From a checkpoint of a small mixture-of-experts model trained on Wikipedia.
Size: 12 layers, 84.2M parameters.
Experts: 128 experts in each of 12 layers, 64 SwiGLU neurons an expert, 2 picks a token, a softmax router.
Below are experts of layer 8 (counted from 0) of a mixture-of-experts language model. Rows are named router (the router's row for the expert) and show model dimensions 0-255. Each number is 500 + 50 x the weight over its row's rms, rounded and kept within 0 to 999. Numbers have three digits each.
After each expert's rows: "comes after" lists some tokens at least twice as common just before its tokens as in all text. This comes from a sample of Wikipedia text that the model never trained on. Tokens count by the router's weight.

# expert 119
router:514548413515475504559538464465575464587541492391559502484542495460568489575491441426523396491530446530494489479484440410541467430447443490538505528499584515581573515416490463476498527465450461473426524419573415457504589470579447495475571537498523582409442506493466543563442592588505450537548540584475428515477527434518606508521463534486417398440510491623559517481482400526552516538462544401558484498550512548451578515676500565573494505421443456505538488594451562464482473533491503486483545495548531485572448424523503590515471545531470474535567591605471459406462489494529561515471453505431479500554467451529534491554521509545484533569463435413540508575534524545538554499519523461501539564432556455469470605520519462535455535492470565492508519469495503410495457503502543
comes after: "\n\n", " ", "). ", "% ", "song ", "0 "

# expert 127
router:463536508549516426552573457403555481573566519479512472545568573463524458497489532486576466496502519480496401421471467450552514433454496411534424530519476581517500485442490489484455543522440510553430532481537467489543523397517486459422489574517554623447507489511428500525461544531562397468509543529457493603528570520501500508534499573466453478474521554522490493392395458444556447567449519449535518498577484510506626494595397482506497499518542565594507575561464489483492485522499431392405597503496539470550454463431548600512475570526426505594509569553485403439472506435460426530463447589472470491547508488578488532562450492567495585594440529511478521574542471588451537489554523488538494544413531512458588522566502398531559527575431526482582557519491567509481539503452457
comes after: "- ", "\n\n", "• ", ": ", "Time ", "/ "

# expert 36
router:428466490509494430506490484426540447530502480468469370496606540458578500583456579426525422373492515468476439479530454465553485441422496367567503518474519435481539548475494457435482556470437472501462511467559476465528511430519442427475440514536534541526523503506518588515474513580538419534522516607495439609561608464465582478535461590489483465481526567537467543451469492454562497597372506423506530533566522573480593526590450474556488501495553501564479517611462585499583476540471451424490488521578474441553455498430463632563534554481467508503494513510417478393456526494483482513446390512483433478537482485507544478510491573493520539535513525418489491500590490604530530529461566497605543549480554518518488498506612483555552527570441567483578541447462504484479470501468514
comes after: "(", ",", ": ", "′", "| ", "^{"

# expert 41
router:481556455469455448460545498494548453565543508466535391463506543482541475558477527404497439529514493525428437471480446458525541407495468401567463515372570456540524363434468480483447517470428456533458491509623459440562562541549383468495454509441610538527424503484447551478445532604501438460509486559526418565464531556559520440545450639415487500497474508546503511447483442493538526482392573450543571536515544495492506496582425528520457537488458474455423523542465530551533500591452458542407523456511522425536440424479493499520473603518501409557501508560424515402421524478492518529479374505406511451578529460517532520478511469554525563529504465509488528516494486562524597512423562437571590470466573528468536502504572492506516484506453556498527598522493538437533538567463525
comes after: " ", ") ", "\" ", "Title ", "Candidate ", "Party "

# expert 120
router:527511507511493446454545492505552478535496383485475435470647499521550494549443503455583399454499454579464439480521462451559485470464476418573455493437506554551483485523437446541409553518436431503517521471529500502488538495523444449487435556468580537493517614528503497555451522464605438446510496478454444554529511493457489510595486509404426474460518482581456560506459471485548491501474518435527518503582519521549598469529429463483437523410568491591414581486463514440519470567482455440451453491530467417610444448455453585555417460531484476557504551516405471460499478476476493521478468538386398446618521472599475491515467535537534530572408486497535465537514475544490535460466571463553530622485532554458505546503563396541451530544490604414575589478477529488543438544474586
comes after: ".", ",", "–", ":", "two", "three"

# expert 73
router:475474393489478429476446411474533485536533505354572431490558474486535501554518527502527457453580514507489565510458418478523539460430506484545492502454588595467523512488426453492488482447484469483454439359530517398519520523582406476477533616468498518482460472580493503512386596556548435580462471531475468522550511494503538442589515572456458472500533500539438554461479428437562541507400523441591548455545518565552541490555466415513478476424418460560473471582458527525524439480490463557484519440545544488564483429512511629475500467432478517579554488570490458465451475480455536569417472544402405521530493460469525595556494562506502506514511470510472454550490519640496579557504542395557517543442521424467550573575538525485475495458491592477550516499520384478541525510478494
comes after: ". ", ", ", " ", "0 ", "1 ", "|"

# expert 96
router:497489481512514474533492414495560474517600456441478458460503536502604595552493476464533470387569515586433506463522432428546523468471486434558480530466520504503528513485494477475520487453473462506457557476546479438551550492528417483480458585507536544510439522577462519533423613605561459554470504577495406487507534508463518434583467528489445504482623575559475545438404452491545514581437527417589497516546482523617558471585431475596446497469468525557445528530436553517543454479448519497407464436551454516546486468442480652564458485512441464567525515495429453461487526478453506552439418517500480538617461448559539545512466507552511551560511498531513479560532595601545544462506541462585548523456538483454509531627522505513538496484485581475619570486494458494514626529432486
comes after: "(", "in ", "–", "In ", ", ", "| "

# expert 118
router:557472449448443447562582510516629418472597476495489423423493551465612611548380500423452452420577510617455497511586486451580522523374496455536472592415597556580544471554519463481472555474532392507515567443591500493560492511557417485442464537509604496504453524534497480530471485569523493431563464547453446548461484528531520469460477523426466466426512517529568533464498464436525545577473516469490532481534514541520497434499518490518460484441468499502427457566433601482594478550459459552390513469532506487533477502426491558537471480525524502512586521500492515462524564499429511518470550500436432496470451504534566544556434533497586512509505452435565405444543516514462509463476540369540462569497526502575444522490521478553446510501395568411552521436494475543539474565458514
comes after: "to ", "was ", "and ", "were ", "not ", "be "

# expert 7
router:513470452461500473509493387467534485524583444403553410470575529419536492513506575497513440406507518591480490464489468468514539519437519418598492525463528551490606531484498468495454485464527506509424428409536509489565544503543469430502526535492550517452425514547458497480492544553594363561499471489482422542466514461493506383537493556410498457453534529550449514461412420420576541522419505460518471495553503470581573496605384486577516502488471508544385549551442505477502443515448512454453538497538567397541487413468464662483459516471469517566507459514473386474493442484484510599474497466491412533543494430495526524580513555483585517524502532448528479528533610527445565512529570438583595520436579493535547549590545469475468513545491535437526541483476452504552497565549478
comes after: "| ", "|", "; ", "2", "Set ", "3"

# expert 19
router:515529469444415430494564451469568451569515466410525403429515469401482549558495543421568520445604420534421414502460471428617585474448453509544520525442550464536567403467512511524434567483417436533471561496578470469552448441538372494466432495554582544464429533484500531514478514517570506484539504512482530487467553506625539483571407523489442434475562552571509497442409455502522576495416488429562467524567504518494498509519517470540502559478495550553458494560521534471523529476430479466428520498575534446548422439451518585556466554473395470532514506560514495433450541433504534569449482494505511530586439487548545489554476544483561563590494443504500473504546504545543500544401490395548565515508583488476517616516592454525530520508506520457595563454465546436538460496535561
comes after: "| ", "- ", ". ", "\"", "; ", ": "

# expert 94
router:514480443516539492531520491484531471575560459379482418452525528404589528549497528449451430469531519591440439438527433459485589482496415447519495589436523460509483499492497457467458517493527465506408539419580443512491561471538464421427426521439573485515547543532449481509490552537513464565549458447467437516501482438452503515519385554477520412440547520604469528498468495483573472598418523472574479509567604567566550477487448497539493518479465498507430516588433595505531458513509449536525458438537517537498497466421429598594524502495451503477497554541482416456475466494479515497448458571487543545498419477536471536478402604534549478579431495475548455465511523620525508467489591377558517530436541513467521536523501451472511517403422640416592525416503505518572504569531530
comes after: "the ", "a ", "s ", "his ", "The ", "-"

# expert 67
router:516536448508418434513536481535573491526554467459563455425591514512564530597459504488510459383584410512457483438490462386461578490465491453512495510456495499563542497497423405477472506462453474571412503479534462386606585531576464484455487539474575494546493572486458588522383509532502461473537551481518471531450498513551520489575463546478451420445518543549503596452460421488573553486375570438514532498522604588532497472596492538564470472448525475510509549540468578418579459540505537481474547481550553437609456446415523536480490554445441432519478501539448482492434488504481487597433457540493452565544428405504522547482487566567520522485491482446474456541529498506458497425463488465544589572466497499420501618520585499544484515462473562438564541443517511466515466608445492
comes after: "0", "1", "2", "3", "4", "5"

# expert 90
router:488605538511494471598547483510592486559569476453510411526513501489575507540469485492595469410477510470417453476572362465550488471415459479544462499475565484554591472526423472442412498461514436513432547509512542488544508499554455439424416521431560589416514534467519497556496557572498370575503503555444482517443597494525551523569464587522497436375552524496527579438467407506504483581375511443583551460540527557461525481515441482522499457523456523466534578544450618532579446605493490484444471449562472492546514434448542586538398506514510535556502524488424439466515521464493447535463481505469464495637436484524476576555484539536503513516497548476527499511493487545481619492550540478513498554413489430499528564499544476447565536490518496522577521386459485538458531496487522
comes after: ": ", "\n", "Order", "- ", "(", "°"

# expert 89
router:503542459433468498495537438524533457546502450370452414499532542475596495557479467442611496387552412564398460399469453436547510488475439511536438489410527505568474521470441495463451522487512477555462537517542446474589492472539487464444493594518542543428512512487436465523406521488501440521462479524492475565503510441533511456505401482461405481466559550550474485464431390486560510580428534381567470432520517531450509512568399520567467544501474535602503556542443532505499482490512471427451534498541514471563488424444550579514519567496428482466497596545434442416490517421547549563423502585406454488569520488504500579555456535549534518545462492481562481555553495562539564532489559453542615476431511469506532546562548463492465565515462621437567555518567489488534463516431574
comes after: "the ", "in ", "| ", ", ", "of ", ": "

# expert 50
router:461534498446483470533527508493552385508574507468514416438572545401542540531466582446504451507524485572421473471493435433524525484489403451554483518416603499589585432428439510513435491481393456512466531464538441455599551522575390477469507540408569468510399531486426556521466514593539428509522482558516406497447554543459575428553460619385491515446474538529519577461489435489554487488364550445512574534480531527485540477598430504521495608498454495507443511536458553514495506517480437497386547454551537411554470405452515541475499621518507391519505573512423477453411521527480502529483392466445504446577504434544497569492491520515497554534475478528475543512480514532512560540453520456594548509480551543521525531525544482473519557549496569492502547480480479446536522528471485
comes after: " ", "\n\n", ") ", "Candidate ", "L ", "Title "

# expert 91
router:464593441467479402495543479501659470523566485443487472508623562461527489539497593483572473452551453461455486470464475514614473524444494488570474513461587515511497456413445457436461484460426418520473405484535518383496533434582439463509505502445511592451476594557531514540433587617570508504470544566491442533445538521555485453537410588432457467494528513548479537493459482500529534558473589477546562414492454481506622507633462444498460502480456450519478556514503543454504474440442555502479495443586482519530479415482493542548473520528477466593635557458472410452430521434457512613477453470458491513502501512468530546478528531539552548513514496555491431513504503520469561563513564461580541519530565446480502574585504508467442525521476510445522531386523455479521574578534536
comes after: "'", "as ", "was ", ". ", "is ", "’"

# expert 82
router:476574451504464398532588481466583478523501500454484504484596503408471473538514596471631487411517449471463519437503491494570511537444461509540437564457540578536513381424477425498444493453438465534437431523527498450477527458606433454473536497415510550468492563555490480574459584510561507555484514503410505531434530503491479458568428562466459432513621493646454528483496432515526554588458541491596494437519503448453569502595463418535390552418529448567468546491477519469493490453482544498491480464623439457515391439437450505520461530492432466575548504491467447445459498443440513578510530535445461556491570506510508509529516580519493579520493455518521457509570489516488532562493579452594517573481522510407509565533506479531459520532502527439546579448557499449561563586515553
comes after: "'", "of ", "’", "for ", "his ", "in "

# expert 79
router:480523376494482436539496446554551471541574476398559458432604528474545480574449539502534454444568446457448540435499437425514540461464519508540507534480488496516526501499452446463462485459471433561482529456558500418512564527576433442471430525495590537528492579480491547514465505518489427515496483521509478503487485537572540475605460596458440468480522514522484598497411459436569567519360548453506559502525554576584571466609497473585459483383522458557425570534449539457578480496525513538452580469539533459600453436460542557489498539465443454525501508530441437462457521468442504619473419541480436549599422425476472570499509520483540491508508508502540454562507519546417588440554538442564587564473509476480531589547598482460518517512502558456616524462512479432546488595479498
comes after: "1", "2", "0", "3", "4", "5"

# expert 5
router:519485466524498514531513469558538463510538487458568489493495478485600512586468540509533509500579508524498525430520484441527614520462481392498436511448574579559514517519491467521542518493405435531477501458509419449489526546528490451436477551469526573474451470503465506525400541478513403492502434527424434604553526491501515392593535512470423456482487508528499542468478434466538559567451591495527544506508458535516553496490415470508418519389486526535467531529533536442581520535448457513439515485503398482605427492433520572508479568470494442503548588568443437443517423459484597562473505571419386469615473476577473519617462505546472588525486454422488459599553554588522577531471493515612467529444519536488524524515512466530593531436436570446557595422572552496595470462548499
comes after: "more ", ", ", "for ", "of ", ". ", "in "

# expert 115
router:408545463393410468485534489531583460536562399385494315467509479447493568540477559419538526466531468541431472436534480446527515517453422491531525451505551488576494491440504445468515521527553428551437479493578460437524517499477439470452453554475607476516505544601439558526480519510554553459588462464431473495502538472554508445596366520477493444472468505536529525429389380492511460565490518501543483512511463528483492438546404502543464584549468454514487580503483564554556498538416468469394473461551533427486516452435460536555417567517508510502549517503495477460494500509417527573430493537492461507547479466491527523520496605531575543568496468502541428461594607502593455465470553414519520525483547536479484508525542457564444553541437516379548530517516463451583563532477530
comes after: "a ", "the ", "to ", "and ", "s ", "his "

# expert 48
router:487565406454468357498519472538583463570529452425557422412547512453492559493438569494613442502514503556461476506501479442577542478473454482639413560499507543516477420422493522513446531548463482588493501433552463472526562510537483498530491568408552549412466532511492496531460491468571506472474530527467498533436571516484503391590447571487484486485510554529419494422486456474549486503490527473547498542507587470588560425585372518565411543441517507472444511529443482521509382546431475443409564472546430496528463471502436525535473550454483448561471592590503426499442447506501440586436513546433504482510532426506558520526482551522551545569483456449560440531551592568474571437515486463559514566445501543491514524574551474550472611488439556436544573479478500467498557482481525
comes after: "the ", "The ", "a ", "television ", "first ", "this "

# expert 106
router:410542455437475461506508479543563463578505485387559493503506469427524489542442489482502434457578439571487486371521472500579517457490433485530509550501524478539536518514521500462509527477522405498438478481522463472465560528615475456503505485544489599452419523484487532537443521574498480552543582604464486554540503462551581425572421643439418448457495495602471499457464445483551492622458497430542534485521551524472524518619466484543472498449511468514455526584430547455488460586436505468449600458574522465569462458439509615543473482517486472528576584557514460473498532465517588540492446480433474499621449426526548559517524551554549575586470444442497483539512535554494586490545580409561556528469534448481480626570561467547437532491460555425550514506487484454538462502532541
comes after: "| ", "\n\n", ". ", ": ", "\"", ", "

# expert 99
router:540463461543523450500492402484536477538576474404470413486545528479599537609508489518490423481525493528437517481486401472547502438443488472577471516495556526466550496504423488451481483468518475435459419414524526448508540465561375504467505568460543526484426537613490500508410603578576421561454479569521484550552480476504515447530495607471478470499564515556472553497450488438553522532445522479578499456552512577571609489605487443565459474467481488592525495535441597503519440504523470530492490434500524479535506426496484637486495455402505525531514516578452482482472512453428510568464452495426414551594438430486492547532460548477551500541520493543451448595474535609534577543468558400553577518442484471490551564518592533506489502463532638442559481528523411441527505542471545
comes after: "–", "(", ", ", "|", "-", "– "

# expert 17
router:465507493453467478497505470474572413563536422522487392444490533458555523530465476411566408382500512572470492431578489516546503512424439453498483519392478519538577471477503486520475557437486498487497473445644422457553500481546485417462474542537558535477517533527500532538507502513482460461472486530455444505478481468451499453517472571467450458480515536615512514488495453503525497599444493458558527444498517524479481410484446456633481593480413415478421512499448549569509537597486523505432461477548577398581437460443425568591419451495440523479551565533421466473462565515465494597449524521474419501529467460485492541521466497578530527606455505436552468523546534545503488420557554484561499566421497455491452509503600490589417532403465607408554562490594525531543472504584518
comes after: "in ", "and ", "of ", ", ", "for ", "to "

# expert 1
router:406535423494487455526518468566570485518502409472457425531544532493499530512430464487574467354500437503355524456488515556573511511446508511476496490420550503524547487405444466401463532466460457575508538429626479465557580431560453430503464485483566486459481521522474551493473539487551487522582508594419448517506499477505570488510461595435450497469556560575552500434449466527547476509495448469527525393529538545493502437497467570537465600550490538466408554516401534481572513558402519471431467461575425542576527475438505539541421550484465383523494568523535508467416555516440496554447429508495426499507479498497513513545429560470620503569470437490471470473479499559538571452510523410546510579471544455453524518525577479535478485461428591467638555509561508443506476480450529
comes after: "\"", "The ", "the ", "s ", "a ", "P"

# expert 64
router:452601399435503392467519502466485441533532475371544451492598525462566528568489506412504384499503461516485450440599494393530530564493454445613492505466500517558554458464496476501430584490433409518465448470602501440558574503573458448450467481487569522509400497524447491580393518584530366448510507551511411498537486452438553458525399499426404489508606486523487511454478489501596459490497547473558466494500570524497502490536485476515507566427510475486434494530495551485493466539469447532450512514573485428551460452474538546486468549543484463557588551466522442430433520477512506534503508531466522499588470478512576551508420505592515536569441477462546491504528569531500549449479561439530613535473633403497485523529548414533484550520448501522524527472589553459544536564526527
comes after: "\n", "\n\n", "\n  ", "4 ", "8 ", "3 "

# expert 92
router:484485385506499406458465383493517469513531485378513435480541486493568492584532487550513425437579495499474554499482413436547525473419473496556503545462533569454568509490429470467453463454516468470426472380559544420547574491560430487462545614452541501477449494592480471491387594564524391543429491525489457488547477488478501461589494581442505475488523528547401521462467463421537538496404522456591522475547508544527576471611490462540455494466426459564507519558429561527520452493521469542472534412539490503525514443473506624489477464424497523532555476576510476534444459516456538578440480558406388530558480458479517579572497549515517469501509489503481479525499525603540590539485562388537532518466506456445525572547569542475475503466504571468553501495572364504530512565495493
comes after: "| ", "the ", "/", ". ", "The ", "-"

# expert 72
router:453580426452498445497494387462607477556587478476521444490524539477532473528463523470519505457600511476442453470528488455526578482459417388568438523421593503528455524470443466476478496517445466561510491519537423471540544448602429441518484611451518581485410505530495514506413553455464470467531534533469510597556505501497583479500533615444483499445536517470568526464502383438524522550482553470554555547524479627590540508575415460562499473482435497464494530631447537464536474514506524444492447448508526463518454463498538578491493495560482470601577494492456416452507516514500501525455457438359440545492477482542582545582485487470563586539492490512555476624465551578480510449516538461608539499465549400491558579570517416535459575526484506444540543490518517447500509535560542
comes after: ") ", "It ", "He ", "it ", "he ", "which "

# expert 114
router:495532542523509431527550484440554480566574441523529439515537577451517449521488533493542436435524481479462432475487493477557494437435512419548459528495459539528516455403512490493447567487464504549456515442520499497513519406552491440434464567437524605431509475465438490525511589509572440476506557519483502606556585441484497495601498509449422517435481527491461479443371470436588420582464584479553552523579498521509636505575412483516505485463503550633515561533408493490503440520483471420411567454467527454531511472479489614537479578459434489600526516535486398485438477442457451559464443547493462443575521463553522568558432528605539589589392501524505520542565508545488507502520520508541513570463517500433583505562494400468562512550405528513549546478458534470499580481515459
comes after: "- ", "\n\n", "• ", "National ", "Architec", "Sub"

# expert 25
router:434525520403422429458574518484533435571570472461485346417513521452531554513470526477616421416469519551421545470524433411577464454388451533483547561481561511580573479457512495516365576518460467508483451492533431523593519458566440487423478539465558491490454596526497525537513567607531467449558467577456506497490548443556483443564463500500475454473489561515542564437434524491576504523480505484492556501537472625446554472475408522582503563510518546589471593561500510573573494516427541426400454464601532423550481459430530546542453548548453465481497494533399431523529504471509463569445466472496448449549484483523489507517485606464483569550468494440488469513535496509552509548438531453527502542488563486465461554533554457488561579487505560443589506459536486455501530537544532
comes after: "a ", "the ", "- ", "-", "of ", "and "

# expert 116
router:486555518408511461464504489550564509548504502362493409507577478431530505519424555434583533442536446481459435514479516461531499505452508445571475557455451516574575446393412512439423566482434498583507385412553524454538483454502514410477502519500601556485537577466478472477477556544556462485427573576479476585540511554500519503513448576408418452476559561553520484418454485387522482563459527501567434491568506463563527526580434514553527541507511568484484566549450561534491468472455507458495489458555452536588495512436477594486492475492454497537527584570491433485456492442551452535474504512479461449530545524524446451598426494523549513574525493467474402573504493584521562536508516421562546557407498453418534543542627536544501560506530482485625505460444575523539519504434529
comes after: "| ", "(", "Hot ", "UK ", "Billboard", "Plat"

# expert 123
router:480465509527471431591476528496582381520561463430511392461513537424527532513449530470502436388474468515450443510533465447572581449449479463606472533460501489513474411530518440427529576439476475478420499434563386508474496466563463509467475529501579552498497520561439549526473529464540444494547528521511402515398500483509514442514381532462465523458478492592529540491483460491560507560490575436589452544501567568553525506537499454508428541467519506538500503632448603529506457462527551476452528374571532461564527457442502584547465489499494451519511545506500410490462479517481524529450496583442378480496488400530578548499506524593545554538508431445557491501544587565483564419403584490577530546502507523468470573525498465535499546429447560520588518536450493415581523574542539
comes after: "201", "==", "See ", "200", "202", "199"

# expert 97
router:466492424463433510506560435477540442575504469400450445396526495450483546582403471416520511450611430546432474433512420451546530455465430506553505517452589451556497445492498478484435481522513504585495450502606463427552546522573416366499446530567631492425508507521420544497454556461531480526579431530472482475500558508502560456470405544518428491460531590535511535456438403535539486577453507418538522443492541512530612418529414460544490497466560468530516549550501610470555474534379482457516510521478470446543465475495500571517447543556454499469513559555495391493494484399503574554406419488501502517585469465589499542521513514515553559542489500529476430509500532545534578473432554426530522476499518477486470563515590481467532516492478545470559512517589442521500483544422565
comes after: "| ", ", ", "of ", ": ", "- ", "u "

# expert 62
router:486473456510539447502456444448526489491528504428484411543504581456639487539484573443504442503518489524446535418516423425519497560440469464564442532517499563492499532452507442503521499505517466511454567445561408355486514457614423460505497530528590573394469520535501563508396510513484389563487503583555481491532530455535548517508421556409385492465581545514530523457406494475561502469346597443588557448529488520505507474587509477549472494458487483575474595570472537506483447526460430543454475456518499490540457459492442613569461521479422435567527526562452388452440465426480566514434463493504471420550471438527498490564535455579518547520505497522535466526487548579495547514506577445519516492442588435487527591583576493509543524523454545516571511467490421461522501484498503
comes after: "- ", "(", "ا", " ", "Full ", "used "

# expert 100
router:554565515475497392504548473506625453466539427464540393425593477472519536509448508454549411471495472497461397433475484452551524484477474451512434505436525488530478470489466471510405509478460441514470589503549500451468463503514421442467475513478544493481470605535412461531454513487536415446526493491529487480490518540524492484577461475380479429482530541634495546429450422435518432512486535398518522451625475483521572492612402457516386548396533526547440533544489527460530512530439498428461512482545478427509447411494434560536472501551511498565529562548456504435381451470455576528460484523407424472551541477557528511486455515601525535543456446507508474554518597495479512481457526469512596541494534534480494574591499444549471561540505625466558591508558460459578466557471537
comes after: "–", ":", "-", ".", "202", "201"

# expert 69
router:479471441448485483464501498492526470575525391475455491480600541467524587583470519441569442483567462503478507498544394478584544492482517480562484576415580520531489492406442430477491503441475415527440467446520445461559538510543482446443466495452518527474486520552501490586466531543504409530492474521510494555474539481510601410543424592445485440488534513592485615495420498505513498553487495479561534516522500475509521448618476493497508487502464477582458509515517522470491441527501498443469467491564468481527430400482441555544493553466479423529591559519474457390415564422429517594405488561413429499567516470612535564528510612521552602550467479500491416468523515487470539506442509435632539563458539459490441586552515434503460508498418523415489570454607451467580559571483489
comes after: "of ", ". ", "to ", ", ", "in ", "with "

# expert 84
router:492449402514520429484506391512518482539490491390531412463563447525587510604498490501535426441537468498444534466457410440530525465453511458542491503502575578465548517488422458483473462401519471457499434395529513403527525489575406484428550577474520497500456485589504488495395595517529417556421459518503453533566457501486487467558534622454468470491514506513430554457437467420538494558398530444566544484532496535485573482581501446566473488449502467586517486536456541576527437456498446540467503398520519504547477414484545646495485482465513519527517482550483464453415461489479540582420491514423413551563475420477493558580487528535491477533491462536434444531530526606544618516475541426570548544463507503447508536542587528500478494477495605442540517535567391446558497513500508
comes after: "| ", "0 ", "/", "of ", "= ", "1 "

# expert 26
router:450510407490532452547482494468531368517539479469490392469506503473562542566484548414522429470565547581415498500630502489459561521431465452495544535446561544488545448489494484506485606448565462509464514446563413442512564519561480498465428560496571482488432526487436575501445498555532405504546510473503429486524503422506507419492495544456511532481613531599517508474488507439550542514393616519572535417557545513557462453549534426577497549462500488501478499595503580514541499550416500499454443504534507414568517450401461592528468510549464455533615528515501458446471586488469497496493498534387487490545437485512551544493387548517584532566504470432584467478531466520549478436453560420537559473439534460534557576470516427517461549497484605488560543412525466461569538547555490
comes after: ". ", "\n\n", "|", "Succeeded ", "that ", "Preceded "

# expert 47
router:481485523518518457486481447495625410515525452476487400481605532480547522489430466393509403403563502510435514512536473487554546424414499424556499548494492517484512472485485444393483598492485465497480520442617486451496467418541473389495455604446548621520537544541519545560435560484481469504511581618536471547511574442496606485557357574495463482492536526553536568488486433451535512593397554477520468511539575573502589522559478461570500493485494494575515523582428599540624452490488494410466535548519569480505465458442462575589511533449453504532512557507462451492517501481496461514451393479474475540528444471526539518502517498560516515590507446421490461549559556545520487439473591436536502577469515473479508511537559527550574532511450584490532486513461490485468504476504587
comes after: ".", "′", "N ", "(", "7", "9"

# expert 24
router:481481461485426485555515513458478455508591497427523493484543465507567585521489552470540448509576515567446540470444474391507534515477414387569480497490567527512539428512421469509466502481489392503467538483592400455471495554590440443481447513489502551420402583594475575580480529518589507482490447536438452525522566545550505452517479514437366508449503499512501514501462449488527498529483495455563573470582562599550488517558446430572517575501469496501402515560444524556552462481459513471463587467512490459555442482440492522541415586568463462535571659537425466426430462414392569507385476521445517419557503445513523522540491506548493568505433486477550418570591511571475562507481517462569520513419559541479500536538543467501467537495448555465509520504502534523546561495566562
comes after: ", ", "well ", "), ", ") ", "s ", "\" "

# expert 32
router:522516440441528398560497440554494458553554518503543424404528507503544510539386499453542454489465507566461418414526416476562546428465488437545441545506561499490514438399489526509420546525473518557528520423527364412547552530505466455475556616503505517462454482572468454573510539483532453528520488481463456579506493522519499370527495504460505512454559480576460524454479507476531518562449471409502525494606516499446584439516407469624444498486517580558439549510493536515498445535495458482423532490535454419548502493496527556520452555504388483550524592578431485502465514505431502615490517554509471483531575507564498486545504554524586471567429396453541452566605531607428504443512536416544533559472524519432543540555549475587455613429485581468540504508509535481549506501492533
comes after: "in ", "on ", "to ", "the ", "for ", "of "

# expert 59
router:460496456393501427564508495549551498550521510426568468426506556474516523534517536532549424479520486560465413420488458439505554439458447458607434546498540531580470427421548461476392513507509430575514513463519482514525552511510500467491511534397543538508513510531480483578511602519579486540522497538447515554497543516478496387580440564455458442458524557547424614423486495470553477515473533495534485541576506492498562457488411429535423593419530494535489525548493507449536448559477479464477501426526441430543520405491444522502512565424403479544465610557491397458488481458442521556434483642477491401509528483619537544600436609560483513544453468482466461488629553552495534488506504479552463556454524554476511514607530468498472562440411546463529553410481499526524526519532529
comes after: "the ", "The ", "bound", "clos", "its ", "bott"

# expert 125
router:536483481472480436518468465518578483554527438434505448483511505420596486497466484409511462388487501479410504453511443450552645475421525465560525535498539417501561463446482469427511554427520482536383513383598530505508528491552439468503518593502543570391450504500456544459497530520517396460545543534459493575478515487549555469526487577490436475479520518548553513462524393451544533498372619495574540552567572562567519491563513480490536498461427518482496502589455569572520480498406523480454561506568534461566527399473462675476486520517476425589482523592520381424433494482514493510477482536445443480573446450516505510526513508540599523512464503476593518489497492559462577443527535508616557560462449519471517538522488511510540530442474525476518520506432483454529558458542454
comes after: " ", "% ", "\n", "\n\n", "±% ", "Personal "

# expert 80
router:514561441513495406522497484472512475532519473442530436526614491503562538592539495444504456482545441529465515432494479418509511440476498449590475493502514497561546469507526480470454518540476475587435456441581514453558521439589376499451482513489568563503446495485422526589427480577581356486492571588540474511534548450463540524549464530410366502455523531528443506446451539516590508473490527462583488457488587531548566502565458513545462502428484495521421470539507579483503519537499420490458506498586495470605465494475532569534425521539504464583592573543485429430412512532505506565492393542518491472592402459481535512521402571570492493561428469510504467484538562560535558446456532456571573515463594453530518495531554441470489516522412532474583585437589510447551557491424494
comes after: "\n", "\n  ", "by", "Born", "Length", "Genus"

# expert 110
router:546530483415482429486590508449522415536529450506533371447480493475574479542399457449482430382553472566468486435553465477541496528415541396533521546504549421590526427538539451445450566531517457537472498503639487484523539431520454462519479501452536513479527557525419509545470568504481496545584582484471401514488447517500509515528444554417434438437540532563557604475452439522549473569428472424574570441471491558558499477498472436538476539503470525564485574558432597443571463542415418424513450460537467476527547412441488546506468517523448447513520571471459510408496594483443514573490473492514406512531536443489504573487445523493602529489378511531520511526550548537548493522482559448578436568500532397403538520491551494504464526467456547524543536450494524556504552507576540
comes after: "the ", "a ", "- ", "The ", "o ", "s "

# expert 76
router:537581437400529414538532466474567461550512420412461434518563499439487601551507511386562482469572459505476482398466406493526479532380504467502476505420517416524549503467472458531439458419468464546506517445567529530500532522570500404488498498500594521461476601454535455507483599578513424531516520589488366507498473518538554444486495457425415497520609585525523495433444443482531541566426520486550557484539537594574469464547461546627482485432495493483371520512491552435551461514418486481476465497527440496584465463451441592486480479571494399547545583488551433481488548469457502504498497444527480484531412450619523472537382510499531491449502472513518497489476551560530548440507564464537507503545515499436537538560528405501476520592504505539524561469481492501598518499451503
comes after: "| ", "T", "F", "- ", ": ", "; "

# expert 88
router:451492441492498424445493444501529499551539479363510427462541475516556520593512499513500452440557489509479550480453417456496494436434480485562466503449544544458564500514416505492445479454509503503418405394523533435482494509534433490458590626411534528482396467564465492489404562559558397566457442532509454495505472481473509448561483613464501485503533501579439579458432491425558555543424566462570553490530494525532516485605461402551469483459455462530517500532406576552534413491495440550433533414529519501581484438491554612502450512440522501547492461591465443468431444459431523540415465534441441548563469461475540564583464549480558464504494450503494458524506521610520599542492600458549524516405530477521481530557586505431476496507493546462550501522537386493553499549525485
comes after: "| ", "2", "1", "8", "4", "0"